config.yaml
num_hidden_layers: 8
hidden_size: 320
n_experts: 16
experts_per_token: 1
d_expert: 304
d_shared_expert: 0
hidden_act: "swiglu"
moe_layers: [2, 3, 4, 5, 6, 7]
router_score: "sigmoid"
normalize_top_k: false
routed_scale: 1.0
balance_loss: 0.00385
balance_bias: false
router_cosine_scale: 20.0
init_std_router: 0.0294
lr_router: 0.000994
vocab_size: 32768
norm: "layernorm"
norm_eps: 1e-05
tie_word_embeddings: false
optimizer: "adamw"
learning_rate: 0.00194
beta1: 0.9
beta2: 0.99
batch_tokens: [65536, 131072, 262144]
max_seq_len: 1024
train_tokens: 315100000
max_steps: 4190
dataset: "wikipedia_en"
Below are experts of layer 4 (counted from 0) of a mixture-of-experts language model. Rows are named router (the router's row for the expert), gate (a neuron's input weights, with its number), up (a neuron's input weights, with its number), down (a neuron's output weights, with its number) and show model dimensions 128-191. Each number is 128 + 24 x the weight over its row's rms, rounded and kept within 0 to 255. Numbers have three digits each.
Before each expert's rows: a language model's description of what the expert responds to. This comes from a sample of Wikipedia text that the model never trained on.

# expert 3
Nouns of profession or work type after American/a in biography leads, such as player, singer, single, Tour, plus the following was.
router:089137125132129107110123087129119143149106137158152144167142120109108145093071101130077154103171146147101146122112135167164131111148084079104134112121118103110108140129148129170148132113129149
gate0:160138180121111105153128135135145145140088169113123118147098139138112130128114077100121153131081113137117149110096117144115115127132123069111128163138138113109136127107120147103099133128115123
up0:113116113111137135114113121138164108122143099148114138146085116122152104119152181154148109120191126125163127113107124139109149104119134124168156115120144119169147105123131126147132169143113134
down0:115152148110111103135124118130097110147136147125118123136097153144106103130091185134103122158113141129118136165175108136103137120173130129090099118153122166127111132161088155133143105102089178
gate1:124126152139123144118086130071140098131140137122145151132093123093129172163149137127113102138139096130112104154148106157140134176130097129148119176102115116159140125144112124130100132133088143
up1:067148150100102154130106149143111161136152143123098178140126143166137154192108136119134106150136135124092095114126156107101142142152143113132133136129175126095110088153100147116133108076135074
down1:121152136140133147150101117087110136057181150152137090150136121126123152144142070092106120136134120154143137146161158080118107132181093137147096121112180159156128136140110164109116126156149104
gate2:187111110119142159168135134129134130121082071097139093143102091141083119102143101094130148132142117091065125065148135136166128137135137093127160135134114067171168091149135111161129144107109110
up2:093139138131140126089119096118149107149157150088103176145154134121153109165120140132123075135136145143169140146111142135100145107139132129144123160115152165104103142103160104126111117187159104
down2:138139123097135130108152105154139150130123169130122122148145163159100136155114103154105132120150104148136116130138129185142103141106053145134105134150120101103135089140134148136097113136189170
gate3:120160139145075148127150112155154158127128095112136139152134123151126121131124125119112126162134122135155096115164142100112136180156162106149061114173121129136152130134100122130134122136124114
up3:134080156090173117169105123134090110128136131134141097114156145133140127097112125109100097119119115132107138147116135172142144108084118179151114172132143140139128143115150098126099108129149098
down3:141134113162118143118128121149119173153114166178114111144145120115088128113139075128119152136127125149117133119148098124095170126128114122114123113103113084069102151101125171138137147102115092
gate4:166133114124154142144115145155144134084124172152098129151138147120136140087130092152137135140159106171175119112181158094136084172135142163094106126098057115070124087156166109121124151117116164
up4:120118164114122137116137095084131135148149105118178094132167151125141106142131134118168112143114112111114108166145104156162139130158112122143106159163136141173101139137074113129117141184171159
down4:142112140130094133110146117147130124096154140119155110115116172142115157150118122141164131122125127098157120100110160133140127165135144124105132142109156083147093163148089135139118181159157124
gate5:119117101154124126106139162136104127132185137148141087150113085126122149100090174125154143142144115149155158154154101154101121148139104113122121111119083116113107152148150159129142097139087141
up5:119167141161146087132133144116143123119158166131119146120149134162102141150162094147118117130153142153160078140142134117132119150139114147130172072123105107118132131138119150148147139141116143
down5:128109104151123121185141097171142135122075148149084115129139128130130157167155127150139114102132164164152140172114121111159119130133067193088102110127092124111146089114129150110123127091119143
gate6:100143131147129152092129092190143115108107135132121170119172127166129112149142115127141098134183127149152106137113064139103131146113172129098106116161097104121152094171075106126125139151119112
up6:113179112159054151104120129165166162140142154144134130139123103114061117134115147073179144117146119133110151128154085086111135114119176143135092131099125106093152138134125136154116136102134130
down6:098108094116146074139122158088115097132131096115143122134126145121140122124158134121130147102096074126138106153124124117178109145094130113127125137114124195146110131133156145142175110103140170
gate7:135152126118112134113125119109113156140130188102148120075193133114176118108104120156104133093130120162110121147115160128145131138115098092074124110155090135135135115105140155137158112083094109
up7:164106141102178115119187123119118122103080119124104114104094102107166101157095145139102130121133136058084135113068106136141162138082138110116156149154110142149103159133105154078133081132104158
down7:140123131137120117141104118094163110115126115120077086156098097105130122156155113148112143143112088130138140105128140102127132113119167122140110133128114099125147116147123140109116117156125152
gate8:110139137144160132133137139115095114156116139139148146156128123126146093172112141117091134127169109072145140110166124133129138133120140107102152167121126112167175152139153112132085128126164091
up8:152087154077087092150139076142094082080115137144120117132133145092145157125143179140097140123104150115138157131107139148128148105106125148094142136129134158155105144136118117144122132118134158
down8:148169174103092152142140180125128145109104148140136141113130127100144133157152148196094090111184117151136093121129082120096128133143122133162176126133115156115148123122143125132158105178126125
gate9:157166122118155133123113153117104160147084090137094146153107128132116168118136110136113139143093113143109125124149129174136111130102151114138102147093132136101123123147141112105106095101152121
up9:062114094124118147138123122142147128128176157104134137139136127123185145146112191144113139138112151124133077145126162111129130131184163139123145085139102123142103129152100190143137139141097137
down9:136123141081080106128164072108123142098150151131136128178129162125117093162133152109133124140139147146151123112133133154159117138137131084149164128151099127161129153106146133093162138125084110
gate10:111110122106131087137101139089128104135121110096112147146083126100110101159165124125113126137111098138137170093129139118108128157098100159171196127155087119176185107114154127135121141147138140
up10:124080177088155121152170133078115129143129071155132112149097145061108167134166121137072157153121125148140119125090108122142116141113092100101182129109094132127113128106129128094137127125079150
down10:084137160127108135113130140165173076113086137076153060128131137123124112105112144127145111099109136112165100101143125148136134086092156115130122158141130093114189111098157094127109152163153166
gate11:130122124082113135150115077070127154125122140166144112174160128124142115139163098147121118132119120117140126151108105114111144125105089074123173132118156149137136156132151109135119103125140125
up11:124124079143125096181167116151117147120133120173165118155146111138144070111133085133118112061161110113148114107152110073130103171123140142117114160108116107155134146132132095152089126137116130
down11:093106075160151123174144131144138151142145164125118158116137093150144086099106136125144107126165123171135156114151120111123111130096114133133116158120115151092095146101129159129078156133088108
gate12:152100118075134109128109136091125101153174172124135125125121137078118138148126133108085175137103149073138157109145112095134108122148116164141159118068115173130137120112159108102134107131119115
up12:141120138179153140105113134185183125143097085105172156140105129174144135101138148123112074105135101165109134139112141162115164143160123096121118129173119085120102132190081123168100160148142155
down12:131124169130166124173116143132137141148115122159095157101140120133146121128130103157142124093129122108133108128148139141110072117180092120090105138113157135093153119162133119107125110121160157
gate13:135111142142119164102128107132133101125099143141119106138113096130091141150100165072141132143141115147151109055135114149132135129129105141121191161163064133090146095133155134134084160150131120
up13:109101160087102133125131171126170053136100162106121141122122077121092152185111163151177142125124172140125126144118175113122106102113154168116126128112099116176096147119169127179128165119122093
down13:146124176127107158157147126191123100125101148083142175111152091162146129142132133100138096120126101165114153130121087097135166096111105150083114136139136137100123113122153130121118117155134133
gate14:145123139129155140146160089156105112140160096092128087172096127101129167132163101086150123142133105157088088121151138154114192113143166114117131129164156129157112115170117146117112136117122169
up14:093138162076077157139104125122143128147129157149129178150081127134068120065140117138081148135067174122147106116120116117133127101122148157134107118153113134120121147103120113123143116155101095
down14:134136175088117156143153107116119145134093131127139123121117166128160141137126110127181108080117123107119118134127116127071124125101121170114123160142136117177164135133144098110126135122129120
gate15:138116149065118193122142127106109136121134075131098123131143127138104151158094151099119134117143075131122149123110114150117183103096123110125129176082113085100138144119138163126117148148097147
up15:171144119131116112128178173113163113116149096151156094133132120117123080162102123073122135125106118093152137130115138125121128129151153114116125094110144157183148106150098136162112118095120130
down15:124098094085125089119160118131118127127103167145134133131188100115145118099136127118102163123074128141113129116104128110158148139156141146114167135119161155152143078121159124119151123136138126
gate16:169109101111095144121105143104097156132133098134113104134129150123055140113119117138120147171126113058147156127135086138132112117125106155156142122094157108130127121112123102182089116127132134
up16:107121110151118105111151128163114116101098168159125135128130163138121132180093125162101150115135112168185109119124095135102096113167134170074146108138094122090157115123177138127106158109125133
down16:121155134160148136132100143160110098162054159143128151098119132139100126135114158094134127120084154154121095116112100095135147158127135160164148141143095127130150121153144125152129166141157132
gate17:111100107143100146113134158118135158110184131165094112187156121132146136127166106113139132113147080108094117102116098145156137169152154079120153104137103094082119122129066146116153105154097162
up17:090138131117146133126115139132137082130127126115101080157110117110091115143084098106159143110124112152126171109129167133115082096147159180141117153151147139149149109102176159119134125117147121
down17:150098116117111118116146148090158087130115169115169148146133167119118132125116099156107168132116156159181136131152149108128132142115136152118121139094123085106203067123136118159125120127146112
gate18:130129105140136150085169125165129139119133175089119147128117137165107116174124103151125140141137184124105118127107158144151136102117146134112167153108130097113081121105136105137112107165112131
up18:091126173109128140095156124112131101154160190151113153161089115126121166127139145127165109111132165094151143103160099136093151089138116132138153166107144152112131123127144094153134141120100153
down18:125098138126139183137080114120146153131143128116135083126134116144112127106109079114168197156130134151112142153107140087092127169119105135116157063133171165186098151133126108137147139098136144
gate19:156126080123118112103151164143145135169128088133124128090169134132126115138128073108110156157140160115071108136136158118137138139132183130159094118121101138126120115154091122099126120174114108
up19:096117153114084149122165121141136073155125102117137121164143149112090133150130106121139142100115141106143140139132134076161136114097140127135146130146156135087144170111155148131137110159128130
down19:078127123186159101122121185124139153137135097107123126130132123135087149078080107153094147067125160160090155153141137133181136102210105156106095123151095091137096109149138117106145122107118175
gate20:118123125115153082133128174121117137078132144163110107119151149139163087093187110158092161119136105131144160135124086143145116137139085143083103087090117138089124163118139139132119148102125111
up20:125128112116128130137164159123138096124142138150123139165226083148123126123137145120116180149150118140134131161169139142131098107132098092127145126151139083127100167148147142130107138145149119
down20:094127150118159128135130119167087160131120131143124097151123110108119131099139134133106126140140171083092132122131120144108118149136095146147094123113103131137104125118121130169141117090103147
gate21:129126081140096056067137166114128117119121150106116123098107110120167149150157147148099164138146158131155113163104130074162132098165148158106116079077109111101129134134175138125162099137109126
up21:144166133197119136161192138165110145074117138164135112133141125131118113113172133116073133123101164106116157101156122124124102145164085109131129153133114109158122134102131174123164074118143130
down21:124109130148148132177120082063140100156132143151110109096131153092127122127140120150115121119120164101142144161119103108114096139121131101126150130162108131140161136157134157138122145129114131
gate22:124107103153136151140151136103120143159152128117122135134115137126104142160124135124171094125146113102109095149156126165142093162107108129168105118151106137144171109126060102154105126145144164
up22:117107115116144066139133132097182111107120151079108171080061159115099109115139112142120106120135110109127109137133158094127147119109112122170124129111108085137149141133112107086135143135140113
down22:149112166094132113133110163156142119108131182115122117114161152098151123085116154169130101139119134126112128108147125094125133108097122122107120139120082134113172108128139092157168154144116125
gate23:125120099122106139126092086161140159101123123104123128138178132136125165098133168094094136104138122104102121164148125106132129123166110113194128128191156115131099127139143121145116144093137119
up23:117080085135134120149122108097136148112130106097134103111106137125192160106095127154116152121080157147112081149142137092110117117081108132114143088191170145129092133078155178090169081155149154
down23:105144117111074144131153147186146129118093136132130100129120155137106114125124143097144138101121195109081090113179128100121113118128138136120166138069099114097159141126123095115152149145163098
gate24:113125137100107163152142107195124189116129147164128116132115119101094109172115095126137146140113111111080132150124096116134118086131138132151158147048096142157120150115109122149121161078094101
up24:185109158111097126140139139178142144129081129175106081143124132112103092121118105116112133129126118126139122098134136137111140109109109097169128139100111094132159165096151166121117163154090102
down24:114109142156115102124122099124126138137191156156114181144125139134115122121110118153125100140145144179109127097133165134130113160135123134092142114117085144133083149111141139048109147156117153
gate25:158132144125113133135139151129143149145169164135115103161109123106130104152121105118121149157107134123171180097135149132167160121157122059097125141101120114100112127093121130139082128084115097
up25:122140089121098176151097080139132139107103089157108144184133147165132100156130127090110162112114128138071165087119088137099157162136117149140136162138107122177162145138089100127104138145132117
down25:141110108161103145144120121155144138114141098114135103112134129106148201150137129112141123112137151126125137136135144094122182097141145120076145139146081108107077112115109102153129122169106119
gate26:147154170103142157166132134126105153115108115126129147131112111116112165167151156095094105125121128113117099137090125104099120076103111121097124141133162150107122152124145081136100119107097116
up26:162107135110124147116138163127142119081111117136166156121105125158172152150145175124085145183112153160092047187145139098152104087152124147143128108130094114125115089137130103135090121120102130
down26:111092116121101122091147125130148130112118160107169076147155151118075127158107136144133153162118130124125107163117107083103089109119131144085111097126153175151143093099132098133146116135147138
gate27:120132117133108185108140116116084096152148138128099141135117120097124130118157138129159109174101151147116167126147149113160095130167103132187119174098106140067146118149115122120090154123163109
up27:141176125130121174159084096136086122108086122145148172134105149118122166141120133133145113169165170104100174132128134109088118141172067121153090122111114134110102082126118103166112164110137126
down27:095142141114111122119123099119079119129152142173180106148148182165151137148121139109162163152109091094101091154136073130162128108138135160123113119141117103087124137119091149175072118082117143
gate28:143149133144096171113122131123152105158114149110130160165110106084168148173097122137083119119124096071094154141110115091118169122103109165133162142127094188116116131168178133157123185132100128
up28:115125093127109143114107118148113124180143129118138188154141105102094127166167098135157143156133133112111118115167136129087147148124139117119099119151121109135133110081121146148131111119150163
down28:128168145127123123132102112156129155113142135138092130112150121143102140135104142139151154103154151149135152113177127139105159076108117169086122151111089112123068152153084121133181101125140119
gate29:156152147130153137154137117101139132104060125123162128177140124148118119102141109128110141113139126094102137164152144142136103149133120088127142081125086160116156115121141105130130148102106106
up29:163153157149135109094124152166122120129126131107130130145139123146089097145096107118132155131171176154111129088119140157143115141161109103108123128142123141131130178126114132168114130125175074
down29:149116144133128073135126138146138113130151139116122130134128167131078135112143156087124094146106167120144156093113154157127126176130098140150161144136092106166096123160121117124179156128096159
gate30:161121123077165106082110108115123132115138154168122139156139132118190146086156131111101160168147139126096152178109144119121133145188103120105090156112122078129118121127104102134126131084174129
up30:117138163093136119087101138103093086197096147155126179139194113102151135194084166140115103153159119101122075128154092091136120138125083179157152130073129126127136135087124105123141149124092153
down30:093128123141111116109087155158108099099137113088099116144133194118162141098137100109111146129093161103104118186177149135123151108151136105153122149131122136164106101086075185109136138093097144
gate31:133123105120134102063168132146161069121127120102119115122096126108115152114149117109155107125087107117111129127134133141141150081171157145120109148180173097124113145142117086103108146141128135
up31:157169127149138144167079154133081175138138125143138123160156150128096100130100108145079112145134123126143132153112106155126138127127088093119109155122070172116142090119120142141143135117123098
down31:117109117166117122132107149123157175111112134146133119136158135111120138135134111122116153141058186141101097120132155117123148187107138091141096133133130143138166103126156136114130121101145139
gate32:088167115121076113075117127074156161154152118130174141111111143153155133159086158119116104122137172109090074127115144141133148148106098120108156115159137162139115153105137129115089092140129141
up32:131155122131127079136140123118149156132133167121121110072140113108142142085121111146141127178131150159095135117103152121102120089109166111137156124130114139124102128153109122136137134097118105
down32:106157162103115139089122132087142133168135169093116113096113109155129148142141146130139131123106138121181103170102120122139142103111124112093135125151142153092130144130123169133119141111125110
gate33:122128162122123082107107148099127092145131117091114159174134170079136177133137082138068117105089126114154133153109132127183124107138127131136154115106115111113147136137177137117103124128095124
up33:122151130136166072121126196172138115100131121091080118168147167083116119105143101125137108113146103164119167122130144078148124164134111119139140156132111113131122141166111121098155159159116123
down33:140131171088111124139100151140087110142110170156154141067112141163188107148173136115102140161148125107125113153148101132137094132126111165097107096154129129123139126141120069140110092146103093
gate34:143170160157130127148127103110087119144131132132162126104090111116137123136134136096120155107109091137079150092128104153148137075141146121121151135147144155162129113144124172142123133137112138
up34:096114164136120101120175133124130119139109128097141153116107134124128141173152121114121174125105176155102106205103176108186098139121171134119104134147086159120115112143095138103069125113095157
down34:124139143131096146129119107114129116124148130112179166148125157134121113135117152105134147113143126144122107171160116130132124102093139141134079094159110155157139146069122125124126129132128133
gate35:130137129106116132121116102142088127140117109150148138182164148082120130133150137107091177125158134155128147159130136119111141108092126075088135155153135122190090107136143110171102155130130183
up35:136125125133198126129135178147136077139064149116088148119112105115155126137137132121124104143118159115129121121123126110125091165138103147124129093128117120131131141151119124128114158149168097
down35:113102093123127129191131084104154151136110146111144130146136118098141153128121113144111127160087151100146147105141156141128131113106135112104129136137138110132175110138114153108137106113171152
gate36:148127135149142137130105137122142097149123082144149123139152133101140128127165120116141088101138134138139142102143111152128150168165104053114138104139088118135198166150137114116118128125131167
up36:122166113131101124098093148139142121169113093130156101133158114130117122123120133123191128133179109101104105072153098124134119126101171127161106118109129140140114142148166134172120159102092068
down36:091155154079104107120122160098147119103111132113125129100109120121122153088103155126130083124098121106159137121168146140109090128094171115125126130152122124150136126134134168152108125147140155
gate37:110159148110102130135113167094129154125108118096100121138127122098096169110143174119137102128136138146161117100104117105126144148130138131137098130087122121105188149150068120130126140083123095
up37:130159138113099117122130101134123135096107144127165194081130134149134108111139181152163086118102135133145118151159097133128188159148104128109119147121148112147123173149117108132149120123139140
down37:125151111116142121166145165116126123130123124056163082126139128088163113136129173148128103123105135140148069172156112127073114081102141135104136117078103140144137107127128130149121101152138122
gate38:100093158148150075072109123135111102143143131126129124136103146116098107161169112128079098131113157157113099124090138114099152151136135151129142136120139120083129103131135113134131125116139131
up38:159105176147156140126118083152105099120154108120131163138152152123148145081117164095138103133124093097114075132162074107140124089168139128131099117144147123141104129138113106134131136117101122
down38:142162093108142141119107121166112101128101092146122122113106131122142109136143152114087152157158144113146129144142201137164137113139123116120137135122115127122093130144106129101144121164148124
gate39:092096138159196113052116116139147103129172129121110147126133120131122120109160104139176107134149148126092078124153123122107155104152135128161081148133113117087117098131108143130133132094115140
up39:115108156082108090074103140119143124169157134106133110072150119148146146157117160131113143161144130131157152105122145096112140071138136117069126112171160098096124149123115138137113109150136128
down39:107133131100114148148125120125152130152125136188166186101089135116100154114090119111130125144155100134147124099111120141104148161162136131113165109105128146154135108107144171112147173082103095
gate40:138135158100143134143106160168125105155136144116110123112099112106167121125103104119123126136163103162117102089147116142112136142093115139144141095174122150142120128168139120100166154127112106
up40:128120120144085123095114137127175139130109129156124112161146112127185125107121118123137137153134082135115184169115145096150122114180184155124078156106072133119128100156125109139126162132133109
down40:144140128144139120127128101124146112133055149150129157104105157110100132115087096093135136143100144142125107103140175146114147162099143121152132130080169170134143117107175106157124183081103138
gate41:143123117092146149174116098111140140114144151156126108103130141121129120162128150163157090137142126069133119123103093128107124114170136119112078131144099136143107125158135117126100154098106087
up41:108121172145098105176139157125127090129104144091100112106132146120124124111164137114110090079165125166130153109112164158131124153116096124134109163154162157135150129171123084106140150116145116
down41:103133116139134185177104106110120136156098170150116119136145110140120073129159119119145115150143128103123156127126120121135118103155122179136121122084121138118141127133121129111074124123093056
gate42:182097117106083149147124071159140181117157105086100108135112145104119159162142110109142158127104071163132136141123130156141163126145132110141152185130121152108152087112140156136119135156109076
up42:152113118084122139143114083168156128173141116103171125105076132100148201160139149153130139136100131153133076147096126145131108123122130097099120162107152158145169173130136104167139104099118120
down42:163094138101098127112136155185096122070133138144134121147127140157108096162144107096162083101123169113102116128114136084108142140149107128152103153137100132098122104105136102138134096188122083
gate43:114117128133128141132106091125110104165140128117147128160101115105100130096175156116103130163160156108124133096138111114105088136144159123160148120149097160188113140138139140141110124144114127
up43:134117197094126161123142140132150130143166099081082125087143139148162138120157129114138134108127098090100094151116125168121156140112094125144093110138130077138199121118090127109114107103113126
down43:160152090137127139150127121082140138116131113125144142144146167110101174153056129166150167099196144112160135136141156142103118089130107122103134118102119107101130141108125126128125156131172150
gate44:133128081138161120107094111115159140107093100156096131129171133114131128111147132177138117123188148104118136157136092124139151136163104154151131097123110131089146128157111105157078135143081140
up44:089106148128113101123106158102190135114139183146136105152109111128110181109188099137100164118092142159157130163090158094141088114118132142138102147168122124129110113098142157093127146133164103
down44:133109153107112126119140145147172117116129135143152097058146130136144148177109109101128156138135109117125108134135111141114088117125139152144144140171135138165100118135099099132105119144163115
gate45:167135111128146121156136144160120086107128134138134144101120138150130137070127142137122097134138145114068072121161093093151117149152140127067059137135132104141117159127097114125103129132118134
up45:164107120111095132148127130121105110129148130146093086145110134094160148128107101138119134125091159141097133086127152116114137163131117140101107101121110085149140107112125117140144117127124162
down45:124123125129178136161118149140135141126134139139073141110122138129143134127154108116130143147129142149092104115135126108106144127107133124100123140078140137140122153128105073088140117155105089
gate46:108127106064130124115106145107092187110119088109131123123116144118103090124100111134121120124138098126132150135065125151148178105095102122125111140142173081127124129078136087120098131128140153
up46:143171123094117155128119134143107136168130112097089158153130121170148138123088113134145133162117110108179133132105103137150106102127138117149137136151155133101132134117124093157119131114136134
down46:107145087109128100151134195100111096134086125143120131097127103171096106126164132130094111132153125087128123115087104125079108149111149162098147123164134125099143092112103171147096163148142117
gate47:109110124131161117141078108109120129183119124141084123134132125104117187115159109149107145163127119145113082124111120091158083135158110129157132109138114146129135142134137105165138146119136134
up47:099119176102136125148091105092101148148129121152157113116151126134096138101093103122112169169134132142103073137108115104136146119131092083091123117126150145158101176118194149143167123127138159
down47:099117116087120107137134106137111170141135106100096090131145165099114156103117093139113164084112143158116150115137126124126156136150098127123160145109149131131109118096114117109084141122129118
gate48:146122092162114073141124151107100155125139145125132135153142112170131164135090144088108126159112147134113124157145133119178148114129106128075136088111130151135152133156115133118132103134167159
up48:125114079167141111127125100088129114183120077140124140131117104168154109094114142100173127162144151161112130125112111151146133120162140131139114099110148123151146154137150086170134120195167132
down48:137124145123162113108123150116133144145142104127114124114157142165101101151095147130147100122108152133133132141122124099138079126145175113106143132155114155092164124141106133099085121145122125
gate49:139155108123144158123144153122135160158134121104115146099096123132126132121144136069102133138118132173092109175156164110128151112126154119133129137095145148107142128118142109123111146164132140
up49:124136106152106146118123124101134114122134125166151142137136121126088128171136133100142174131150132172128072170163132142123084112136137135164136113090138098119124108094134163160101143132130124
down49:147164060133142093125126084104153133133098117113127095142167114096067144116144164134124139141142150117088120103143183152148141091151077151160126120152141143159143110149135142129147109135147139
gate50:125176151137101122152130119163131113141121114137092110125145126144109114103121145095112098174173113112119121078122110113156145105154131079161114138123123187147154075116086145132119097159167134
up50:152141129140113151196156149151115126120066143126184115117131134157093125134158156159073127093141168132115123103084127098113106169080096103127130120061119134156172121139121100201154078143139103
down50:117131119157142108083134170211115134124135107121114116123137126140095105100129090130155104115105137094106131122128093130176159128106138148095089128162148125131112146164130136187145123093141134
gate51:159142128121118169159114121105097167111096133191126099155099160135117143127104121156096141117072062110129172127125127155179138140141142135120104120126086124135085094152130131125121155134136166
up51:191144136100131169143094126091124075117123184117128132143144115129141108114099125168156129160101092113120153087120080173116123090104122074124135115118146137140149132125136096126124063083078121
down51:156140143133112144132135193184121116145154111154148140151139138095125114130169109122143132155119125107075141112117119132107148150149126162127094152139099123101119116133152122157153145112144130
gate52:146104093147142134119095135103154142153129090111143104179141080093148084056126165159119133175142141133181132116134153089106096107141118074117131113154125119084142122122162144156093138166124153
up52:158142113142164136144147144137095133136146158096112155084126162176138144139161083105129133109123138110124152136125078147152168145140141157152134162126110157134102100162118128112172126076132151
down52:164121144124152107066108123157144121142180168146170157129165123133114159156130067134112156132105074141139149106123177124103131082104149158100112139146132123084128130108105089130149164147142132
gate53:128123164078088120133146115120124151128152120155124132142118118108128124130116121099122115122125124095146138104130149163114146160138135079107134103118139158110102163098118143125098119150155192
up53:101112156128099118144162117158125113094153112134154112095160141123138120134146128115136113090099096099151144146132127153145166125139081094113133151119146119127071144108098138103137090110121171
down53:137129096158127155158104103145155171130103162098121152112095127106087112171109150098111133146131121111117130127117122104105117124115119117172108129075158117190155156121124135098158096130145086
gate54:125118111178073153154122141129134121126150147126130161097120078178139098141108130168123108129109143114121140084163112122099090125107156126112121158123097104156134176145139186155123123132117108
up54:160116112119102157115150157118105163155145120125141096122136122145115112162138110108125145124139127084123116117101109108147136067089128147142141121118154133127168153110146111143129108150113098
down54:076126095119150122086143120133130156119096120135114131137152138138159173126133104104111117133141095174120119090115096145131155127110157154078141111155105101135111139131113160145108158082154126
gate55:099111109140137088056079094132124145178145146116113170149077122112105191178165101127143113119142103103109140131167127139118112131124117180144165101095134101122131132148113140134076154100107146
up55:142149138150169103111118103104148086101123139131124160111115170124124145100138108153120091134106116126123138140106157207121188150159113086151131148135143134118105111130134090123143128108157118
down55:147133158127107139128113075133105117129110158152129106153168113115172109106083124168115176147097133146133157141096103131101113086095129104108155136142100140094133122085139125150164091151132117
gate56:149101114072145138143074144108141129137096143099102129098117127113106135119122164146119150123068140137144134146140107134118107110151097155161138145111163089105123157137156135158089115217080129
up56:147135148156100106151103135197123117110131130117116104122131109119143111095148155180118137135115091111104104099076108086137156115101122136119161113177140088138140141118127109134112158119159132
down56:111114117099141153132131135140107111134113103116157153112133113158119124143099165117120163109131103152140137098125101125156151098115090149158124097114058087121084106144077097110100125169107118
gate57:173116128110126160124142104189116155131096146164144099149135097110086076162120097119131130142108132146128104124114175148120096159122164163169146103129161128146157136114097128158136105099155098
up57:134117132146100123092114166104116147126160158129156135104128123149119127144116113163183155176135127134162121137138100149102133090107135124174144098112177147122107128125119120100173119111118117
down57:122055123154136191100151131109140150161153134153102144121112113136102130152135152136123112146151148112145105138118098133109159132127145148151142144140131158110127095117153118126171131084079137
gate58:126085111102115123109072106123142168118084119112114160116118121133137178144091130105113119128129141174135102157104127108153105120141112193096112119099135085118125100141151148120136157131123132
up58:144137085163110118107128153112112137118125098119143153092163097127121120150095102114148121118093154109145143098112158156098166132162139096106144127129132123132120151126145151108136146097165120
down58:125169100114104121127155126094149163147134161139066128108126124113146092131118126138156137125089168140131175121136113113105112151121119167095180154103094163162128122110179139132160112130146121
gate59:101146127123129135104153091161162116103141113136104101128115085111120113152144144103189124142145119158161105153165108153137134127123090090106105139141169102125080122124122148164127165107124160
up59:133104123141135127136149151138118071086084141161129167142098118129127150088179167129095095127112099118148125162090112095108130155145129169132098151131107154172142162131172098140114126099157149
down59:164139137117102114121111159144085088101145111089145157122155152147166147118137099165114135115161151082109169097120158123150126126119120121134112132136165152135056174139134144110106067153121169
gate60:102111124111125121122132065152124126129137119139119132157114151129091128122129137152137126111132127150108146098144147098110114144186151161174083130129138171139132163142106081139113114134189136
up60:128169095110142176118104081105115141127109124134142086111121142134106131119124145148106141125145138117155141134140092185129139114138127130187096149093159123154147107107131116179127132091098125
down60:112139068143109119140178129134138140163156102112113099155118170092151104108117124131129180151086150073091116174086150111141091169122180133121137114115139170159090116139152146073153142160114108
gate61:121097159114070156114121107157173163173093117182194112164154130098152129133116098083139118097110141142093132128128112152092156148155102117156156132122139115130100099144139119161114199151112080
up61:095136133120108112123146116107107129144147096146152110137165138121146121138105120072098168112115166137107106178142067099142092160118135148147151153150089153112091091144164154153128160114142114
down61:171141139158177108139106180095082160156128093181082103127121115151127138099205164132108130152121149122056149112105122125074109154145117094146118134087110175128105123131087114148131120072138132
gate62:154112147116093162160117135143127098125092078177143125171113127117106127137143067099110129128135130158124148130125122109165105159119111130128134093112119117088159109168162086173107169143104089
up62:132129169132080158149085136113116115122101131159123112145105124126081115127152110141126135117155121126148169120133122113122064151106102142164108116146111103119189118139192120134098145110094112
down62:159130154166168120092120093151144094143147129156110109150084130146152130167116136135088099157162122150131162119117105133143147095155151137114190162141128139168128150117085131124111135138110136
gate63:111114132148095103139122176147093120110177127086159103140165153120179131139152101154151129150163100108130092153071125094105103155081147128170095132166081146133104094176108084096148138138163181
up63:156092117164108165124186158126084080105116098161139110107122122151122141157177118151118106112133084135104131145155132132178103157137105122142135127118158106111108110148121142136101114140151147
down63:109068114154146129158130102129163106103124096136101150143127159112072072124152147096155086161164138143149176114115125071132109173176157122149146145146134156155097138123142124119166151125111095
gate64:176129133105113155117146095113079130107142099119125139108109152109100150128173125146165123128170141130119093109140108152129105152189125104120127126085149148157149168140117097146104156123108136
up64:153150093106139139132143094094114139112113134108087163103152145112117110097130084155151117105139131125134131167128128137130127189158151088106106138080102134135137162115144134127113119131129130
down64:124151113124118154150127119064097126117146129118169110118171133173087112139123131102126054126122128140148144160142125136096102168099168124130088146095146125127088126095153095122144102140126132
gate65:142106134102158122163129108064126117134114149129110102123094122148066143183160091160106165138121116142141126137120100136125115134093122161164151134109130098175157141127160139150159101138142111
up65:161127094094125173166138106122098161099134108133120119110160152102131073088132098134145118144152153159111131159157129129121070114127141128131101180117129133174126157085122124163133127144109111
down65:149134107127129106136123142147128164125111089111130110102167095153102106112145091164182144150119137119171129198109149126128109119162100072094098127150169184124097082124135107084136135151127128
gate66:161131137111135121133160170130134129153148121144113119085119118105151101159179120159105138079151104166121156141085119163136140103122119154108112108118173132105163131117078131115092118131146119
up66:135111148118138152120114105098107129147138097161117161134154130115111161097112141108144123117148122139189117109139114090146135178126102108126103112128094140078167152111117118176127117130073121
down66:140113156111138054158171124133157090122109143104069145110111131176141144111088107125167099162165150096151142079107121152116084147116146141163137140116136134126163135156124071118159135170127123